Weights of a small mixture-of-experts language model, trained from scratch on English Wikipedia: a softmax router, a shared expert of 192 neurons.
Below are experts of layer 4 (counted from 0) of a mixture-of-experts language model. Rows are named router (the router's row for the expert) and show model dimensions 0-159. Each number is 128 + 24 x the weight over its row's rms, rounded and kept within 0 to 255.
After each expert's rows: "comes after" lists some tokens at least twice as common just before its tokens as in all text. This comes from a sample of Wikipedia text that the model never trained on. Tokens count by the router's weight.

# expert 44
router [121 121 147 103 162 151 113 104 116 120 118 157 122 136 100 128 144 109 151 132 105 138 167 159 115 115 146  79  76 117 125 126 161 150 154 129 127 147 156 150  79 120 133 133 129 112 111 104 139 132 142 158 122 140 117 125 122  93 156 147 107 132 112 142  50 135 138 111  94 172 127 101 133 133 131 129 182 125 135 120 176 101 173 147 133 168 105 103 150 163 140 153 138 113  75 144 103 161 136 109  75  93 138 157  90 103 153 119 107 118 117 113 137  95 108 153 132 123 161 115  85 174 127 170  80 140 145 118 133 150  94 136 161 142 103 113 117 160 132 126 117 131 169 111 121 148 145 124 128 136  97  78 135 123 151 118 100 111 122 103]
comes after: " K", " J", "k", "j", "z", "ak"

# expert 26
router [131 114 135 101 138 137 125  96 130  86 120 118 143 141 167 116 108 109 159 140 119 146 134 185 109 109 173 135  85 121 113 120 155 163 105  91 134 118 138 103 118 150 104 170 136 109 102 152 119 137 108 164 137 121  88 124 116 154 154 130 142 141  68 170  74 145 147  86 121 147 143 116 102 124 133 126 151 183 124 136 108  93 148 129 119 126 115 128 152 143 171 144 211 121 120 142 118 102 117 154 114 113 136  60 141 102 125 113 109 107 168 104 116  85 137 131 163 147 133 142 112 121 147 154 106 170 177  97 139 137 113 124 161 118 102 142 148 146 157 113 123 135 106 126 126 121 108 131  84  93 124 107 113 114 120 119 153 126 103 133]
comes after: "0", "1", "9", "8", "2", "7"

# expert 46
router [124 126 131  68 140 123  96 133 166 106  98  79 140 172 176 187 137 119 125 155 168 135 149 130 133 132 125 123 115  94 131 107 156 111 114 145 118 139 116 132 116 192  95 114 140 103  92 118 118 144 100 145 157 121 123 162  99 134 142 135 127 133  71 138  94 152 180 107  93 146  99 122 109 133 133 120 150 139 132 118 134 118 115 170 139 134 118 134 141 103 147 135 116 126 127 117 140  88 200 133 127 133  97 135  76  94 136 117 135 137 137 164 142  96 165 156 188 115 133 110  90 126 157 157  99 147 133 113 130 139 126 145 150 153  93 147 136 150 131 110  97 140 116 109 112 128 122 152 116 127 100 127 129  78 142 152 134 133 109  74]
comes after: "-", " |", " United", " Born", "|", " •"

# expert 18
router [147 119 137  97 169 136 105 120 144  57 103 145 156 145  94 159 155 118 130 139 143 124 139 143 139 134 126  99 113 106 107 122 142 141 126  99 122 142 130 140 106 150 103 164 115 138  74 110  97 162 146 157 144 119 141 138 131 115 147 110 100 154 119 142 109 160 148  72 107 130 139 126 105 160 165 105 134 156 103 125 131 116 121 123 171 160 151 130 144 139 147 144 170 139 125 132 144 129 161 149 102 110 135 122 121  70 152 139 118 129 104 107 127  70 141 127 149 160 125 121 117 113 119 161  69 165 171  91 128 113  92 141 159  89  90 159 159 142 160 110  87 136 154 119 106 121 138 126  86  73  97 101 130 118 145 128 124 149  92 122]
comes after: " ", "1", " |", "2", "–", " ("

# expert 27
router [124 103 138 148 143 111 131  76 182 132 106 120 135 142 155 116 141 112 123 182 100 122 150 136 130 139 159 109 122  75 104  77 120 154 107 113 133 165 147  92 108 122 100 150 163  94  94 126 136 118 114 167 126 128 108 133 121 115 118 124 112 165  94 124 133 144 117 119 135 144  84 129 121  98 162 114 139 110 149 103 170 102 128 117 138 142 135 173 169 117 172 158 157 128 141 134 136 129 162  94 120  96 121  98 129  83 154 110  95 151 129 146 124 108 150 159 182 146 122  98 117 130 156 119 116 186 124 103 174 150 118 134 144 133  78 154 144 137 128 114  95 147 133 109 147 120 115 148 115 105  71 140 146 126 137 155 161 146 100  95]
comes after: " was", " is", " were", " to", " and", " he"

# expert 31
router [144 151 126  84 164 150 125  93  95 129 129 155 175 149 126 126 114  99 142 147  91 112 120 154 158 126 134  80 106 112  88 118 126 126 165 124 114 134 114 127  79 125  84 135 156 156 120 141  86 175 162 140 119 116 152 141 149 134 107 131 112 162  97 144 112 139 153 101  88 142 132  93 101 122 166 120 169 147 109 117 120  88 110 137 126 127 133 137 123 135 130 133 156 135 107  95 131 121 161 127  85  94 102 142 122  93 159 115 119 129 174 133  94 140 153 135 109 155 125 139  49 114 148 163 101 139 159 110 138 113 144 125 165 134 134 165 138 151 155 126 116 134 130  84  99 126 119 122 105 115 116 128 191 117 162 167 157 112 107 120]
comes after: " D", " N", " M", " R", " W", " F"

# expert 1
router [124 151 132 101 148 146 105  89 164 110 114 127 154 152 121 124 115  87 148 142  89 116 188 121 142 120 134  92 138  97 141  75 129 141 130 118 106 111 149 128 132 147 141 138 118 115  86  89 103 155 156 141 133 138 120 112 158 126 155 141 101 134  94 131 128 130 175  73  87 172 126 138 131 120 162 116 126 163 131 113 189 122  96 137 128 147 134 164 166 130 138 150 133 132  91 100 120 158 126 117 125 100 144 125 129 102 141 149 121 114 126 142  77 104 131 160 126 101 132 174 130 109 159 196  82 134 160  94 145 155 106 131 131  89  98 141 139 171 148 123  91 135 154 111  98 144 133 159 119 109 130 134 134 121 136 158 114 126  80 114]
comes after: " |", ",", ";", " in", ":", "|"

# expert 37
router [152 137 144 130 127 155 108 103 116 110  73 118 152 151 138 175 109 117 171 133 104 143 145 155 157 124 140 118 124 158 101 116 162 177 137 148  88  91 145 142 132 132 100 124 128  91  66 140 132 117 132 143 102 108 111 142 109 119 119 158 120 142  87 156  88 123 141  93 119 149 134 151 122 164 112 113 107 149 132 117 130  86 133 146 159 160 108 148 182 162 128 146 167 117 120 140 137 127 150 108 141 122 114  74  99 113 128 145  89 127 149  97  95 115 129 166 137 110 162 124  93 151 169 120 107 186 159 127 143 143  90 139 148 101 121 116 118 168 129 133 115  98 156 107 106 117 135 152 121 130 106 125 150  99 100 115 129 163  73  97]
comes after: ".", "–", "-", ",", ":", "0"

# expert 16
router [156 138 132  86 202 181 122 122 137 115 110 167 146 165 112 158 131  70 130 124 104 136 166 133 157  79 160 101 137 124 109  82 151 145 141 129 144 139 140 140 118 143 110 115 132 116 114 110 117 130 113 146 103 128  95 150 146 103 162 162 128 165 111 141  75 139 115  94 121 156 160 108 163 131 129 119 135 170 125  94 153  97 138 104 138 124 120 150 147 174 124 117 177 123  62 105 134 137 125 136 111 118  91 108  97 130 124 164 136 106 143 139 105  89 115 133 129 143 144 139 118 149 119 106 132 133 145 136 148 121 108 134 179 108 118 130 109 163 137 134 111 114 151 107 106 111 124 134 126 116 102 111 128  61 176 170 124 142 128 106]
comes after: "-", " (", " \"", ":", "|", "S"

# expert 5
router [142 105 132  61 166 142  79 116  93 104 124 138 121 163 117 112 132  81 141 139 109 134 164 147 154 114 168 105  98 135  94  98 119 122 162 108 161 140 143 118 108 112 127 116 142 120 113 108 116 194 134 147  90 140  80 150 139  96 155 169 136 131 102 144  97 173 115 136  70 139 128  88 150 101 134 117 145 133 131 127 155 119 180 118 142 124 107 173 132 165 123 146 139  95  66  84 146 142 147 140 130  93 113 129 147 120 153 164 115 130 162 138 134 118 140 136 101 120 143 145 101 106 132 136 121 158 150 115 154 144 132 123 133  94  84 156 141 164 132  97 119 100 127  92 129 122 120 144 136 148 102  97 136 104 148 143 131 135 148 103]
comes after: ",", " of", " and", ":", " in", " by"

# expert 33
router [114 120 119 123 191 131  89 104 123  80 117 143 136 199 117 121 155  89 138 134 120 130 127 124 132 122 156 112 133  84  91 133 157 134 164 141  90 153 142 142 117 173 131 148 111 121 120  99  98 163 146 130 109 106 122 116 117 125 157 152 122 179  91 167 128 145 141  77 124 150 138  98  97 117 155 143 132 159 109  96 147 111 121 153 175 123 106 148 146 105 145 144 146 145 135 140 110  85 127 130 142 112  98  85 113 132 110 116 154 130 120 148 119 107 126 127 121 135 116 134 128 123 169 147 126 143 163 104 162 137 109 132 131  94 108 136 148 143 130 124 114 105 120 126 120 164 114 137  87 113  66  82 161 110 159 185 139 147 106  71]
comes after: "\n", "|", " ", "==", "   ", "    "

# expert 6
router [144  89 155 126 170 157 122 146 130  93 109  91 114 128 143 147 127  91 138 133 115 155 135 187 155 107 158 128 118  69  91  93 151 133 145 106 103 129 126 111 130 166 100 169 156 125 116 115 127 179 116 159 144 139  72 111 110 104 157 121 135 153  88 151 122 175 163 123 145 123 144 104 119 153 140 102 144 128 123 115 114  95 123 137 133 137 120 160 117 115 157 116 147 114 116 137  99 115 133 132 133  86 112 107 148 109 104 127 132 124 177  84 112  92 139 140 155 114 108 169 130 134 126 128 112 143 149  89 144 110 137 127 170 103 102 135 148 153 186 124 140 141 134 124 127 112  92 132 102 122  85 104 175  84 136 185 127 146 133 109]
comes after: "==", "\n", "===", "C", " (", " No"

# expert 28
router [170 140 141  83 132 148  86  78 139 149  77 158 146 125 143 157 114 127 182 167 133 122 165 121 134  78 136 107 119 150 136  82 124 122 135 115 128 136 144 111  97 161 104 105  99 125  92 133 138 140 140 159  97  95 139 104 137  88 118 132 111 131 145 160 118 187 122  88 118 126 136 105 130 139 185 154 126 150 116 100 117 105 172 139 138 146 153 141 159 150 147 152 121 133  93 136 110 120 151 122 112 138  89 133 136 106 102 153 133  94 131 140 139 115 115 145  96 145 125 110  89 119 103 141  97 149 128 100 161 109 123 163 164 125 130 143 126 141 133 115 110  89  93  68 131 118 106 144 138  75 115 106 175 111 142 162 115 107 111 129]
comes after: " ", "0", "3", "4", "5", "%"

# expert 22
router [152 107 150 118 119 120 118 128 145  92 102 149 113 153 151 108 126  82 136 142 123 110 169 156 149 107 125 108  92 122  93 102 146 147 139 120 125 146 130 107 119 138 134 165 117  97 126 141 142 151 141 151  91  94 113 136 111 119 141 132 138 127 118 162 101 174 136  76 122 150 113 105 122 153 168 134 116 155 146 114 140 120 149 131 181 107 109 169 173 146 185 158 126 142  75 118  96 108 159 154 122 130 110  89 136 115 118 112 131 116 109 146  83  56 137 126 110 124 108 144  85  98 169 140 130 160 167 131 178 154 140 151 154 119 123 126 144 139 141 101  68 116 132 102 130 136 117 152 134 127  97 139 153  91 154 122 122 112 125  82]
comes after: "\n", ")", "\"", " —", " Votes", " Candidate"

# expert 23
router [110 153 127 128 150 132 146  86 132 126  97 110 161 183 120 134 134 115 178 144 117 128 160 141 159 118 151  80 120 114 130 116 151 168 132  89 114 122 150 122 100 139 119 150 147 135  86 127  78 139 137 150 119 110 120 142 146  96 158 143 133 157  85 175  84 177 169  70 122 131 132 111 135  91 170 130 123 149 120  86 116  95 156 114 165 143 148 132 161 102 123 141 150 129 113 137 138 145 151 104  95  74 125 127 142  93 133 120 104 125 165 134 123  99 149 124 150 140 130 113 118 143 148 128  98 177 146  89 136 140  88 145 157 114 124 134 137 138 155 134 126 118 125 125 114 116 143 173  96 111 109 113 124  83 185 141 124 129  90 107]
comes after: " ", "1", "2", "9", "0", " ("

# expert 47
router [145 147 145 124 166 151 119  66 133 132 106 133 151 158 144 103 103 122 122 165 126  93 127 113 174 116 147 100 116 133  98 100 136 106 111 142 149  83 124 154  93 114  99 136 121 147  84 122 110 157 121 149 128 110 122 123 175 149 108 144 101 164  91 130 125 159 174 120 140 165 111 129 110 133 151 101  98 145 108 125 159 122 107 114 157 109 166 172 146 145 153 117 171 154 126 121 137  88 141 125 136 117 137  72 155  63 136 113 120 116 159 126 109 132 137 123 106 145 146 120  92 129 164 168  84 179 153 102 129 119 127 118 158 101 126 175 127 152 147 136 115 115 160 107  84 119  95 155 114  92 125 130 148 120 110 160 121 124 123 109]
comes after: " f", " s", " p", " r", " d", " t"

# expert 43
router [189 134 117  86 159 145 106  86 112  96 138 126 133 149 118 150 121  70 165 121 136 126 132 101 138 127 110  90 106 121 102 126 122 150 127  86 143 115 107 152 136 142 114 159 170 124  96 111  87 163 176 160 124 127 141 115 148 119 141 144 105 143  99 118  98 160 158 116 115 152 131  92  79 133 159 128 136 133 128 116 139 121 160  98 138 175 119 126 140 148 133 110 135  81  58 151 143 141 140 103 142 116 139 109 123  92 143 143 132 104 131 116 107 115 126 134 153 150 149 110 126 114 114 131 120 157 167 143 127 121 131 119 159 131  98 145 161 181 140 127  97 123 158  87 145 109 133 139 124 136 104  93 171  76 177 161 129 158 110  99]
comes after: " H", " R", " |", " G", " W", "H"

# expert 3
router [158 131 107 129 143 160 143 131 116 153  87  97 127 151 134 154 150 118 141 144 148 152 141 149 160 115 144 137 168  90 113  96 117 173 143 109 152 122 116  82 130 170  80 106 149 111 105 137 106 156  97 142 137  84 121 110 162 143 179 147 117 162 126 149 104 120 163  99  83 127 146 116 126 120 151 145 146 129 150 109 120 104 136 162 125 122 114 129 143 128 147 147 173  93 129 126 111 117 146 109  92 129 119 139 128 118  93 150 124  64 153 130  57  89 176 133 156 128 103 112  98 118 139 147  79 131 144 110 126 129 125 171 150 142  98 131 122 170 137  89 117 140 110 104 111 102 111 108  95 138 144  91 141 110 120 133 178 138 133 108]
comes after: "0", "5", "4", "3", "7", "6"

# expert 36
router [110 126 166 116 151 145 100 129 143 123 121  93 147 130 150 134 136  97 141 194 113 105 152 120 101 127 156  77 147  97 138  80 115 122 149  80 139 125 113  98 152 138  90 144 132  90 112 128 138 140 116 199 116 104  88 103 139 128 152 131  90 154  98 139 104 136 184 131 144 116 161  75 133 140 117 156 145 123 153  96 136  79 161 149 162 121 128 159 137  93 122 131 135 128  98  97 157 122 135 149 121 102  87 145 128 104 124 133  95  98 150 161 136 122 146 148 159 139 108 111 111 112 131 118  95 162 136 118 148 137 136 153 143 115  87 191 153 125 140 134 110 125 124 121 156 128  90 118 124 124 128 109 145 114 130 156 153 144 131  72]
comes after: " the", " The", " his", "ing", " a", "s"